Below are experts of layer 2 (counted from 0) of a mixture-of-experts language model. Rows are named router (the router's row for the expert), gate (a neuron's input weights, with its number), up (a neuron's input weights, with its number) and show model dimensions 336-391. Each number is 128 + 32 x the weight over its row's rms, rounded and kept within 0 to 255. Numbers have three digits each.
After each expert's rows: a language model's description of what the expert responds to. This comes from a sample of Wikipedia text that the model never trained on.

# expert 8
router:139110085108168096135122063178154088107167223114141110119185154128143166065095171183156085135111151141175138086127143187160141131122168122100127187062118169132148133124
gate0:154122110113153172097115121093117146200134158123128174133193073153086124092152168092090158162185121084079121140134179117119108134181139149116102079145180154123138151077
up0:079096172074205134132144149093163172088147131118141144079177137123150100123135096128117128105122134229132106092063142084105133125105131100166035106161152152148148113172
gate1:170131137115125030156156089132193211106140130152106107116107101120162109165144145124127185120084128128138126114162089123076208117128138125142160158114155183079143115093
up1:114188112128126184122083089167130079120118109116158178156142133073122152145148131115160118143167080126128114083148124218131136126125151132091127133109139131137122106123
gate2:091155117233125129141167132129136111116173139123114139070133142094185119114126133122176146116152170151133105124160086067107137118200136118127135166153128115116097111139
up2:120115103087176158132126058163183149092139157118155179173147098089105086130104160132079109125159156165187136154138111089097148176137114195116097105128157065120104091130
gate3:091055120158105129104142142123133098101137139157069102097157082142126100137111111156171170117129124110185110105137132074138115158168114145143138158136123092112096149067
up3:091098155173116150133139140161173077105173078125126054097155116178084141101106180204154105127157108206141110105098119131180135114094099091125168161154075052097079118138
gate4:128203123076141171096066138144101124147114062103166157058132137077059134163163156140137122132126139210090155112114088138122074183143134137150147111090111131136156101080
up4:173099163127095148085125071149156135102105076114164160069151143118095107114105202081164154134082116155108129073134113118139118146209137143131162138126147118164133145145
gate5:132129075110086109202156076133105089162111095156078116132109161134063127143069141108161109195135071165124123119153157125134152118150119125104051106119114194095151157138
up5:134139134113125120144173090206102131080122127128143082100110120159158175148164124152101132102135136097169106171114118153093165088112057148182134122113087098149110146110
gate6:083112182108140128172087105120167118114149133080109173194136102128119064143148138175133103158099088133167131131170119083144146110127186161125104068084128155172139096165
up6:131190124164126114071111130119126175153114130164101126096111091147140146073125150100123110083097101123148149113166120128170087116110118129170129081157096177151101172154
gate7:145122153096169101132113173134090122121192197155137088116107109176119185127123099116102174076154143138151156087125199120076095098108110103168115166129149114135133116149
up7:125138146126203108124115145095153191158079174105185103102155105074185164110149128193121158144181073114137211158161089090111085123069105101127110169110146135112134144062
Description: Mid-word letter chunks inside non-English proper names, after a capital initial, as in Br-é-mond, K-el-antan, Pant-el-idis, Fad-ey-ev.

# expert 3
router:129056191137082155076140133104107101166091093138168146079083106110120085165154209074143144102136159150116168131131104140087145140135084180167037101130147149086145148078
gate0:140111147134176134143081113121187131139107097112132092085073157165154108101148088152169126090141146127078096116188173149135169143103125117101110130100121178113197150134
up0:099151089143214065104110102156157120120164093098132126072133149127115197121192116155092155137096146129056141144108117151157161114141123100137123150076152145152135156079
gate1:134115106123110132144139036155131094130090092104168137175173129129142090098202146090102146106118104161121101125150129110104130113145102216137117093142075104077142093113
up1:103123087175161067131144120149120142119114158160091076115153148145103139089109113173151083121087183133140128130096120132158113126067119149200113143186158148136193155117
gate2:169083144094152166137120115157129170125128107102141121130148091129149137120136128127188154096110156174115067098163139159105090122124089128151156160154098155107115152040
up2:101161144123164091120142118141125126180168092135130110038121126096121185141116165126112131111102202125099126098072071158123093144135174102148105130183141157121114099127
gate3:173076088172132128152106081074126158130155137175033122049100127088107108201090141098175118163187118161143100162132154168151146151110095160149119113118158077203137173163
up3:141106145141117170111077148074116146162141085168042087100094128079114132124068134110152114164172144093116098165139148137190114138131175164116120137067133142166100132121
gate4:136140149143162172163079110102139089147140200160074125138105137136169112118145147152104120105059152110105122153112147180140088135153145125117149154113139106094157181161
up4:119132066126133137093084151131188150141170108134092109133176136157097132110165099175144137098151108127157141077163084093136135150117130090145101129088158186129146119117
gate5:165146117114132090130144050125148143129062143172150095118127082101111125157049096157108129171112171139093119127112140124086121135091054130114183184115147106175159146083
up5:130120139155112117172127124128084101085132065144083170135159170091134115159178120096131119106125067158156091174128108171179150136162146146132094030142089134117132058168
gate6:154099127095140128152086137122122157119139085085136142134094187110120146112112071165133128135146124143124145102035104091125171141060103169134123145157147061166134070143
up6:143172088127103090098100168102109133144155140165115164128185159086148110114130145123120125167156088077104111117151169134190102093105120134152169129137118125103101144144
gate7:086135131143157190190150093065120097153106129149183092100125098094136146150106052180114137095136058158149107161137121199154123102173114101146095104129182111168115131133
up7:090188120110137183193141142088115146142109138165129100126113101082174193130075079133087147119070132172155090127119127171143166127160119083142128135179103161131132095177
Description: Articles and linking verbs in definitional sentences, especially a after is or was, as in "is a Gothic building", plus his, also, first.

# expert 6
router:168186117158074086091149176087116121139137136160134126156176149116107149047118155099114075200100173125134094147117124193145090120121145104127144087170139081191141157185
gate0:152128187179144123094131194082136121144144127144187123114124144130160119140130115192203147087089094164155111114108124091131142153072102126130172138122110162144116145055
up0:088072104163157135119158123124101098108162208157154147145084110101171119137147170160204155092100111145141125184105141103140113145137159119096151122145105098138167156118
gate1:101128085122148125095143161123153125139072101132130167100161102114146106112110104136134057168177146147188189196159146120122044168115085093146146087163140069141115097163
up1:090129153151160160063057111091104132102122151150111124114131202100162105146089153108129137154153169103096173089128131141180094101080124106147094182067169134092078162094
gate2:083127104111073168172102061148082176118136136166155137090097118156117165090116119099138161115101071115179130105116153150105102135131150061148118072151146077116127171134
up2:155096090092125083123148155083148075089098119072130123114135109176115129100124151150116120111161154149092168135102139121116172132077126165090102187047096151135165098139
gate3:173102106126131136049096147113068158147042114129078170114082155137121133081105127081150151178136171186181117116168099121130145115119096116180126103102115131102132117175
up3:094100174125140142086113063077118149070131186057142079082170090125143154113160142155136103140107128099138124151183155125125087141110119105100166166130101028091151172109
gate4:172156156118200142137158065081146133134089118160139214110150042140131179106126162067151071162144081102147137103190166136081126166121125175154082117134138101118059190147
up4:119137110148109081055144150160126087122193166086152120085113190113157130170111143180110207116117141169161131131123110083112118082172145118056148177100114140087177131179
gate5:134110102143140066100146143159157131085096154163137169136065147135137105118169182126116188130151163117115106174133122158128066188153169110129104118089191107168181112183
up5:148114121174158128115095167150139105141120140143142117152133133118199165094107183099095102135076171114106105114202082097160129153141145117114123087150171145130132122131
gate6:164160132091151193133100166154129134129129092115162126173138145094104084098185122123114178114077154158156098094126093087163151156111148126126120133090178093119106180168
up6:098088116117112173136156123168169100128120158151130119137120121145186212152129114105100162088159048111142163114151113061167115138121101107123122162132082203156140098119
gate7:168129126150132151122142046106100149010094151160094090134094100166132147125114130155138100077088127165131092176125140078119182187137164083119193128146119118123135095092
up7:106188140096135118151142078128107090094077150122103115140115116093196110146129142162199121135082177185079091138140115110160235185132137139123149159163102123110131089178
Description: Head nouns and pronouns acting as sentence subjects, such as scholars, species, government, family, it, they, plus sentence-final periods and == headings.

# expert 0
router:114150166076174110129167120138137164143116089102123131103169082132140122112143136122095089115113114126140126197099157091145107134146131174150151116059081099118158124103
gate0:163107146131114186187102102090119149141152106111101123088155058191149124136157184069091123125119170096114125070159098081180092093109135129141124083160124083114089159114
up0:157088170133157158142160122098086110147155182062087126119129134169194139150161108067083137086133173121085168203110115103171146079111179134175131075197119146149097177067
gate1:102081150109104099129105137117118115128187171104132134082148134098111164167160136141124154110111150142108135123139179108148126147083153141116043151144113137154112145175
up1:128137109150120099115131081146215122142196191094142176117091065157168180146170078145107079116173099117130123086136150117137150149091108128155133080120146161167124048131
gate2:141109143155063155143160157148124101158118110157062099115078137148143160147143141160106107141107099080126186137199187134141094089129148176094122159098103097173129121107
up2:156111171126114168130102144143119084125100086119104101136052080165115175138172133166127139157105080089099164100158125142163103099151101224138123116058101127185131141149
gate3:133053110157096107111119087106088093093137054166118174098120142140169152118155106092084155049139089063122134166126125134175128126169177110086111118134111145139181115118
up3:100129152189090139098100133124143136166107135129124153148060139131148090160170098160126153112155141179193156149130116121138109115083128154098063125113095148075166176148
gate4:139182144088116173101146110107140128117152148147114170106179110144096115107145172085136103168100124145156149160171143101150136086155201120124119148148098124124111109141
up4:117129142144162105118098152112101138131133092133133166100097124199131124172107162093190113188080103158123176120148116120127119064151137137164104130115132165111161094083
gate5:126145098127086113110088105129067118135150081139085150157095139150172144107156106173140077103116146101128119122155147080079091122151157120094150160113121165114120094133
up5:151080204162105093121125144115115109106165083107156134131180088072111086151117149087169145138087088111137116138146102136133199142101121161098076109120049133123138139094
gate6:140073119099128155124139163081104113146079152050089151099104164120153172187102165160093102115198088104163182102127127140110115105134071169150143110086149179119150109106
up6:086112177133111139125100153124108113155153102123070159130117145120188089140102173231150117075161090148119131123163120103097144077125133141106154139146142141112107170174
gate7:103100076181152157116136123092091119090110123080103151100167164140120159099137130107132156151172151158123108134156146084157174116082102079097086117150140152094130109128
up7:135109107175104122136139159171170185100171094126150145155179119100117153026135101150073114149095126160096101099160123152123124176094132093110116188063190142137150129131
Description: Pipe characters separating cells in Markdown tables, plus semicolons and closing parentheses in lists, as in | Number | Percent, 1962), names; names.

# expert 4
router:109175158144135102178065107144115156166123176115095140178144119112129043131165145072130161113180127138090063084173120092112139104122131093129123062098125144110160105172
gate0:112069146067103061149119098134175128118151091125156155160034204088088134160160141163152116179136189198185132118140144109127116120121186095165120121081107098182100116128
up0:065160151149104151154210098168182097108142124137107093152121171160139135153124132128165170112090161128081178142137124105116133132147183141120175132120097101127171122132
gate1:096183139101151097106167149119107078189100101096135144107105123109162128146167104094176105136147097147151080127147053152089063105040187198142159121078076100073156116154
up1:168127117163098137116107113128118105142114091076105170163139104137065004110068179151117109135127178136108129092133155164088138130128053088166091126139086095088164150058
gate2:096169134099137097095144109064133099138127102123133163105151114151204172162117103106169126111101175154115098143070113087153114114146137102116136159141165151117066113227
up2:130137118145113115103101084146165140152193166106123123143126120174099090050118120165145141095109149130138134108141133127169077149100179132070090158132165170130142157119
gate3:103108069123092055160125082102080060166097078177162099169102123048097101086204144143093126154158185106069120177151107166134070196203121126130075106121147072109199084107
up3:122184064130105122185170147162119138140095090140146137121185139111106107132179142120187111205153152097113113221181153146119090089110152139141096172115114098111123231067
gate4:120134142117088243111122178121162102056105126116110078110113076165158123143104111085139111143111122171104142182166121113136126095119174156111184096127017109197090092127
up4:076149143133147150167109141170106055110145223086139132179152134097108133128149142071099125102104124131209134133144101142117167108130115201131127079119054112128143073136
gate5:113063121113176179138146089121080167148084166106123071140123129130109168148099058140135124132105167120127146110067160087138076148101176096146152131119134117169108134093
up5:120125118139140128152122140074176117116131119183125133157191105068061151125118155054132123137150144194137147182102104050159117118133120154150105149142127107108136102083
gate6:091139170148130167141095159166127080164118094160170143127143123126135131120074134145198175089145159160148113116145161074189109125113112161162161080153136115118146166148
up6:103080134150151091144143111137173070156094095151108189158160123133184158126141156186115169106091175092119139126127103068163113175120128145140149136120128147079210119157
gate7:157150080094160096153143125109132128176112108150114212167166103091109137128073156139143087052089141138058081101116073185160098177099171137141099141116142197138149166103
up7:103133129151066150169102144108087130061165160102167133126116151112171124104146110155092174139120150106123150149158143121067122118116112168161130140148115149149146134139
Description: Colons, commas, opening parentheses, slashes and en dashes inside infobox fields and career stats, as in Current team:, / 38 / (0).

# expert 10
router:128161106142102159156087035114126128062124182151074112163149143111160116092095125106100157124128144125166163098133149217148131123148134039099164096127124063156138195192
gate0:157182097157150142167100093096124137183105124184109062125157133155130166074181128100183103134093040153147119126139115177171129139179112108157169103137153113098178166142
up0:078083100117193130064089233183134110115139084120145151082163181185108099180108036155071110113102138132165192110115089104070075195136145123111134139093131188217167149146
gate1:129070161169086076151125096135150139137101131132075074141128136199124081124084141140112143070143152117180154095062126142151130099109207188119089152106155115131106137093
up1:117207178078098111123138154125085189105132124099164101162077071078091128114181115165140107109092098104133070146175151109099086138162099110118079100151100171176135114112
gate2:202083155151090126079173124130115104145107111091122147122159111176134153107127113119154094072150138121132099126137082118115108149107084101127134166094096090147103072141
up2:138073146119157088126177105184145122201155117094106153174107150127136135122126069149146098091125072126164130130121145171154121124149057124120136115150131048085126075133
gate3:127148112086196161150105108144113098102095179133122115143083131128137071121149159120142102134122136116131132088183125159107107104123115116123134161107150138144121161135
up3:177147114070085134190141128157138117134183182132147120136114137110167110158105078150124156098161118087135130063149162171127081120107093082059154131136101089132175124117
gate4:180114150134133151096122091111078185099088113150133136106132080169169140077177161078083098123090106150120142148082127127141137158154153199130140124121138092142129138086
up4:104139115100100121119153096105116084079101134206129141179124163074150131136154118151160177106075065109185102152194149164146152170120112136059091119095086154104102172111
gate5:104096126123130128094143125148079141081168104151052140162096165157114100109168125076123109173127117179181139150126133138104171138135077127154098112099159175103137172109
up5:202177115153165178100103154057074086181169140114145141100146145137113159138085079144152139091116174120151126125201121146174092114141113164168201191169160055146132110130
gate6:132129145123084110129154145144118119103111142143145139137127134142095143119072100132085176136174140036094137142091155141128091152100130124072171025133105136181160063120
up6:115187180134097130084062109146153103126095085100154119131132109124077146116126111132123142173105162119108198159139154130140099154092142124122145099138093130132160094144
gate7:149071069118120088134100145108180145149151040101100134088099123110238116083170101140111118090096174134098172142114124189153170108147106171129106155123124108135121136171
up7:121139189176182124105107124130087129129088139218126157123143117124070123160116053072121102164108097148142196141099154062165077221122148125107154097145153087114096112136
Description: Subword endings and inner chunks of English and Latinate words, such as Organ-ic, Psych-ic, Commun-ion, Québéco-is, plus words like International, Force.

# expert 1
router:172134136139046153166125167136150132112151144129127118182034111143148128177181040145102124189139093133187138154152039111093076109170093119133086122099147131123151136097
gate0:155070188161122160112200154145091090142109083107148133107136128135046102110072148117141097160125097122134134175103146087149099117114132160214164169148154113111120121110
up0:180184163131140118161126125135166140120116163125165115138188130100154193066048153104137151159132166093159197093124158146180105137193132148128135086094130134103096134146
gate1:147178111128132139150147146090109121114119099170125178174166154095116143102094147146121131120105076129128102141168136033135165168093099124135109132063101180089124149144
up1:107143144118080116090111095155155042075189140154110085134145139202095110101189114141181085127103137122124115166112162112189100101070132182071102132139144136154126134183
gate2:138126210102161120128097169138139160102190086171120086155156110141091204130114109143129080051142184099156148104226136169073221188117106109155095143107081093146158109105
up2:130107202071198132133124155147119091063154101121161113168132124138109149152140115148086085081127140091116146163192100151133198169177144183107134125099114121168160147099
gate3:168157112141131162102167140104190090104183172112155112151161099077161153181140121135204123143114129186091096161121128115203082136146154136166125126090107103159154176108
up3:115107059138150132122152161178145110134115121121080113102152165151119118108110106157159198118157106137083140064147107104133123128085144138092092174108134105149126074126
gate4:167103112194102116144103098157099131148079066161138142120125121170171094103167170117074147138085039137099138130180091145157109124074094116167131137143104137094162194039
up4:139136080131028127136131146135134145085071111145102103162099133116117106115166203125073154124181119151089146141138087148146132081083123101127114106137126101120173128125
gate5:175106163098183146128136130099116107112192168093141080104134134156089105110087126098079093154150154121089131103087166072115023146119114139107125180144086089132188185099
up5:103076094154147103096118087135100132113097146180114169147161160103086147107119102151123132099003085108165136110119117155138134135113123092165112127112164100208092159090
gate6:102084136022140105164194134083122159124085150106181095146084045142128143131105094081111092099128139138183167175117134124115134103105091125109095156120079128067093153096
up6:141178127107154132155176157039117135164127145098149113111084057101096153126112089099116173128110120153092174131152141162164125080117095126117158142150174147114113073127
gate7:151084121079163086125125128088122114125131160077135092137126107130161128081138117112146134167141095088115000104126120123180114096115138140099099088075188163099109158165
up7:096199147139140163087125185108143120149141090103136138139142097164114120103112136120166094107151121156130141094111083128110197168158124101089091196086168129117130153143
Description: Opening quotation marks after "wrote that" in album reviews, line breaks in infobox lists, and connectives like by, that, when, where.

# expert 11
router:115082119099142126140144184139118100108175054138048129147120173100107176114081099088151129157115111168105093132160124113097170141176175164100133152145125045117118144119
gate0:127108066138109125139212121111093080167152104085121144160129147094129131124123133130126108156153050160148069153124122112110104126075116133124106093107105108124093120137
up0:111092183145106102085075159139101175121102147160106108134093121121167176152104134134098204172122105079115138173124117146128115118151125129148131153114108149131141160132
gate1:174115126088133147093099161159118109140097162145122145171148098133118117128172156049144056133171136082168027102082117119094123156131169141161104152077142108113122125114
up1:235113091093137149143086140165059103088160090175097145255128123132180115104119070091141142164077164097172106097107154102075141136161117112164143101090073097102141100099
gate2:106129137100100025112150171138154142159159108125124166162103129101107097194102153165072135135151120106095140079146117116181118096131171098146153080131134120152104111144
up2:104072181106121131098080135103126124172072087141100156175154162138120123100180153182091090118113138120054113123118130092150143083119164105142112126134089112139143115093
gate3:147099115118192137103103134145091087112109067103122200170161139136084108124172134156136105132187139184158117111149148124105108105204067172177166121118185135167165104140
up3:100121100192190149140107099133110111246067095104171119115182122083175102144123081140193115140122145107133125085147110144172119132053179076120200172116105140121135125071
gate4:149142165159134084125082107195158135107110162156172071142131177134109075156096177138110111131119101152173151170105119125156098113135123122072157198190142128155145099115
up4:090128088140180136083156115128112096106104114123132132174112145118103095150087140090091204113135120067153147124160120130126138144122115134134115164099127062165123112114
gate5:143070182066126134124124168138053118138137144166165170121142089060111141128110154178148166143091137138167149176154108122148083149109179155115181109165086111096106181108
up5:176136125140149139113120066125126166090117122115067104130105129143118085129159085113110116183063127179150159079123158142132119092180170149112089173149104171092087077148
gate6:146058123106169136136134099086139137146131077105171125117147174180152095131129139104170155066134129198160088115128141125183144068169115140127120137142167142097115167085
up6:104173141091152093152173146133140103104124128141062121081178101124109095098138133114150110104093107141086114170134126143113097096086113100211061157111049157120060150161
gate7:137100180107147149156066165145094099127150114167112171122128198167147056136163061174147180101125099143129156100096121099098110126080098101121133142130170137162092150161
up7:107143174143168115151113118164118136131178110074097123090149157164115069073132078112108121102100112135091165065126176136084122183131134072106122147117118143108096103138
Description: Second and third digits of four-digit years after months or "In", such as 1-9-16, 1-9-44, 1-8-92, plus spaces before years.

# expert 2
router:116074110129171119149153124125114151116127129107073121126175143160076131143130020158086118119103134122091087166126140119143139025148181159136138085177109047165122186122
gate0:101125135105104141161181131104095122158098123080089147126074117184127127142137061114113162085156070141130137121141159101137188128121116148094174170118107068137063096140
up0:117111099108160139112171134152097106121114179213132088104162069115181168097116102058066125162115131112104115132133084071189115070131115163126200115102107164141110143064
gate1:124143121126151108085122136153129162089169151108171155063148123109170137102082153165120131127130122179124150153184080083143155135163148150134187123127171082123147107082
up1:070119064154141109094120119138095154097108078124137139137117161129128144103075124100155154129088125142120118125128126081140142156129175156146156144071124072088140115118
gate2:120119168124135111163185111182104142120053134108146138116148103109170128097148150166119153079146039182121113132175089073155124129165159110150130113114178125127168172072
up2:175156147150077103123190140124093124149095103138137165149200137149123094121146059114093122113155105183227143153113149171133183109149176092127108101123125101104203205115
gate3:150185106181135148130153092106086120181121090138150083105059124105145120101153091146130106120204129169031175130130152145115093100080127145090120135100167069114119183123
up3:138100163100156114157159088171085105088171142149151129140121096143177096109128158154171167123140121103141141167121152125091159137172166143119124129134096135133132082148
gate4:105083123098194099108133140097129091124176093129158102140123123158137073137128142138103136170124148101125168139207126128076110144126132147118130150140093093195119124142
up4:161128153158119177145174115115120092105140127153149121130082194128056140138145183117122149114147090161149088103108157146114150064138142155137119128110133135092142153065
gate5:093167142167113099147185135051134089115121084140128133122095170107194117127109203107137091105144117119127086128160085123153083042118175155125077202094148110090100144145
up5:151109155156130105145085115167175117112161114093166135159116172081122146135182130095140156154200100090120079144168143136164184112147113159082154063120120175168120153136
gate6:190105086116140138169161145215152130157105124110092131201176075108151114132176063095155139130161089096118153180120083137173058128132151122104157107091125115088130124211
up6:122109170150096146093172123076132116102145090131165100096124108153170082075104140141122125113109134158130094090142131109118105126132095126124110113152114122125130109120
gate7:118151113123059129100088118093084164164195104107118133135094102153149107135122113154149144108132122155154064143146108113139105092165128129112140170111126137181141090084
up7:169118156105096124124091167155055135137180128096143131133068135126144198104061125099125109090138201156128086135097118141164103170164137107080177128154162148131112098082
Description: Final year digits and month names in birth dates (Born: June 22, 1997), plus heading nouns like District, area, South, Cup, War.

# expert 9
router:130100123070144120063154111083125156111115090090105139130152091167073106076100157083184142217038120131107073083113127127098167140113186141130146176156081167094075070142
gate0:134147081116109179173126134155080101092072135159128142113148158113208104126117128135165145155134138136107172184138110122169129156157145104152121090156088136156047093116
up0:135124064144133147173149134134076101117108122154080147148150145138217145082089146125140151129113133161100166175109082139117129085186151087127136151182086084130102143139
gate1:131134146212157047076100121134089115166110126198149174066144163178129109104140120106067054110079136125119122174105153147088185161113102189103048068117166151073141143110
up1:187107146167167114095091107136100073137051092135128118111170134092153074130159125097121119126162117173151115182151150174189142167104127179117142143107110138088135121105
gate2:111145144184020165099066149215151153172104097108164162078142168134186111123079165115076140079136104114052138132193139162096245107155115083115145140118143156134110077134
up2:156121126090055174111104130175143162162119092164123113092154105121129119105097114099112125104101113171103130120136116163069109113105135159126190123109175125072114045168
gate3:106160133186110134104123113073000073117124071104108131131142117158120155129152157091130121111119157130105141140144160146114131088127124113103156141129171178071061121128
up3:176182100101109117122152187109117107147110151125170138139065163151115129089112146157072116189128078198113163098111136115151079146159117167121149144126090151157107175170
gate4:232163118138174132123153102088130161066167042161113112082083130072160132186140033196093129133141121173159133238129112119095179099152095136186117098082122089153093117128
up4:196118138084197134163142134097154160109089153092180099146118118168139148148135155094098144119139164133119078179137125151141101137173160163150118107116122106191123091148
gate5:166129116113160159115088058082084099118126172129147094153132141192120135118136136162179193102143068077118159073114108190108139096127185111102164066107137129106136101179
up5:128174087108110131149137193062158085102122166127120093153101136122169145100119112109124081145087176149098137103101161148070084177082115138166098094118147123112075151122
gate6:138078129129161077132123153122091064079041186161070092101137072209099146097173143131185077165114171138153145119078135106057139145184095131141103150137141150102127131167
up6:065095130159110095186141137155186170089103130169117166083141085130093110163095127114101130159131106115147181095119121124102076129092152184134119096117086101092155168136
gate7:130100120145139148159140191139140159081079172210154105148035100144120114128117096125139163078115152133172162124126123184178162083161157113107085127161072130084112135144
up7:152114067187193141133135160167109162122138144145168182088095172191255215140168084111117118114073092110142131190110173090134116142109158102120119105081129108139151106143
Description: Digits in measurements and statistics, such as density per km², UTC offsets (UTC+01:00), heights in cm and table figures.

# expert 5
router:122156117137112130080165135186110096114148134183182132129116122131173126142097066201161111077176105115148132162105104100077074104153130173141089116161126159111150099122
gate0:150077159105093149154114145110085105074128125136103158122097143110176132101166110136077116073155101064135130149153157099117170148121154225164141127180147099071148140137
up0:166105195130100106145063168133144054110097124086090104179165106135151093130157189229151106092102187085119134126106196146103142128139103158092133165135158116136170086135
gate1:148146130125138115152149144097134086151144159124144121117122154150097079138123186152136130193141166166122097142134103163125151142087129130094172134147170117102129099100
up1:161104150108155138116132177121142127107157168047058188165144176113158131113095105102103138142162124135113143106133153176070119127115165116152158172094091126142158129101
gate2:095161126155107114132131120128064111093104098116087096077147158138120104164119118178111104152151095126120121102188162164107120145120094162093117168157113132098086126133
up2:108137176158123125150154119193118103104161119106148107096138145152123160163121101093150117136114074152145140128142137131104101142108156139142122109122112190051122135101
gate3:120156107121122136107176149126158114109118129123153127128070183217130093107084133163132118162172122177152151094048173073183135085110118130105124152141092104110153085157
up3:167154132116193135136171138137138206109116138115101092126151110137110092109092098143071155119116158116113134068126154131183156098162129078123127190109147116125142095152
gate4:187074101116149128112149106136144138098128154139104093107146138099083176122162136126139170096123037159165197141103174119100125088097172150152149151133081102165114111134
up4:120179063140107119132120114098128118151148090145116059131128075096111087153182141093156173123110153093065104111113111158166198162181110155045100150111166208139097163151
gate5:155130097097193162227039109143087192127123170103182185145181113154152102182113106180128093139090108192112106108103112112088190069154125105133157111090156191119166128125
up5:191151096084174180155083096122117147087147198162139181101147125142122115165130106137214058037096131093085100133139136177117183134149147156123109132145116109117074150172
gate6:135106116125094148166156112068131104110121203080106117222193142105132138149146126147120116100164119115111070170131089120100108158069103083139156134160192177143109122096
up6:141106119082138168109149126146150123127141142136173176151182144092119126115104079093182143126120145149146177089079213073113149160081117116104146120117106104081128098066
gate7:092093123146164110092116109182101118101088089111150118128156122175090087175151095193137114180102147202146054107066126147183133129165169098181182150171134140167061155155
up7:120105143129110129091125136168164102114107162152054173131078161110107093138138211074122058097145131074155133149132167159088113054059087133073095172060091141159091151127
Description: Word endings like -ing and -ed, verb particles and common action nouns in running prose, such as up, out, played, held, use, access.

# expert 7
router:099064166165184131095125097138120169191110100184150148115180106126116114150150126143107126114119119109131131142157177073163191154040102124160123215135121157131102084101
gate0:140156148159144197152118096145155149131161124153076105123090160069122142147118139134129113119100166152132137103151158159107177163104097119106161113074167134157200105055
up0:144149132133174084100106084137063093093101159122159123135174079106072124111129081078122130178125129106124117139125135139111116143166115101111118115136118126103117119188
gate1:106114150181096149145152157102128128093150142169168081127148201131167086142106153180122119125145157156068110175133160111132136138097093179091125093041081096131110111067
up1:065174176240106122170133140097145117077174118126118105135143183130145107146143136118123151160198136141122140086143073147146142140070123143148152149102093157132125108106
gate2:153121169092116169163175099085099175157159105143118163119152105123127146154115098122137128164099105124103136132158144132136113120075105121227146069144123074238124112123
up2:097109128132115139125138072079084132114096122091081124059068111134188138043184075134158148125068102201129131131167182103116109105071070188114123152125080168100120153101
gate3:165179156174196152175120092074101187124077156166118133136121132098171112104119112113098130169146158133132135112148137102088182139104092122118155162129180163160129132114
up3:110096140107142162115084145066109123091145203102090130134168119057172197151112105123169084089081160152119126153135146147168065144053131144105172135117174123128109159196
gate4:122044141130148196074145149156135142070098117126165076144163081149130166120073096112066116128118132197146150096193191130120099098194135123099089160101116127141105137182
up4:115139113136123159182154191166099109132089111137181109087153150162133150129094136106127152125142128183170089101155123138088143146146135188085103146094142190143148150151
gate5:120069153116110136114131206099127104174130135139098065147139134149143105167144136077127088126068140130171127158135083138138142126090115113168225131122137097059126120121
up5:163175111136127189110114123159101156171108166112156130156096156136099194105170114070112161134201131186109106155125109164121098069122143105170114128172128104102165113119
gate6:102166088144114125149077135218140131112116072138152097096127154135131180119126134079152139160204121114123173150127117108147106169105143119167122119114136173164122116117
up6:122069091112128140124174148194078121181121086098122156114135115113107138130119160111061136110108083078165137134116171052120111097137115128113141084106148122135105093079
gate7:123135098102126153146107136122108102151168137103132115102175116072150104110106122148126166124107136157161085068121160156086060110118139109117134130067156139152127134146
up7:183132089153097087113122155114126102066093122094160104127075126164109162156147130100142151122146120124068158171109136160206118112096095137179052115166122113148104083148
Description: Function words the, of, in, to, at, from, especially in census phrases like "under the age of 18" and "65 years of age".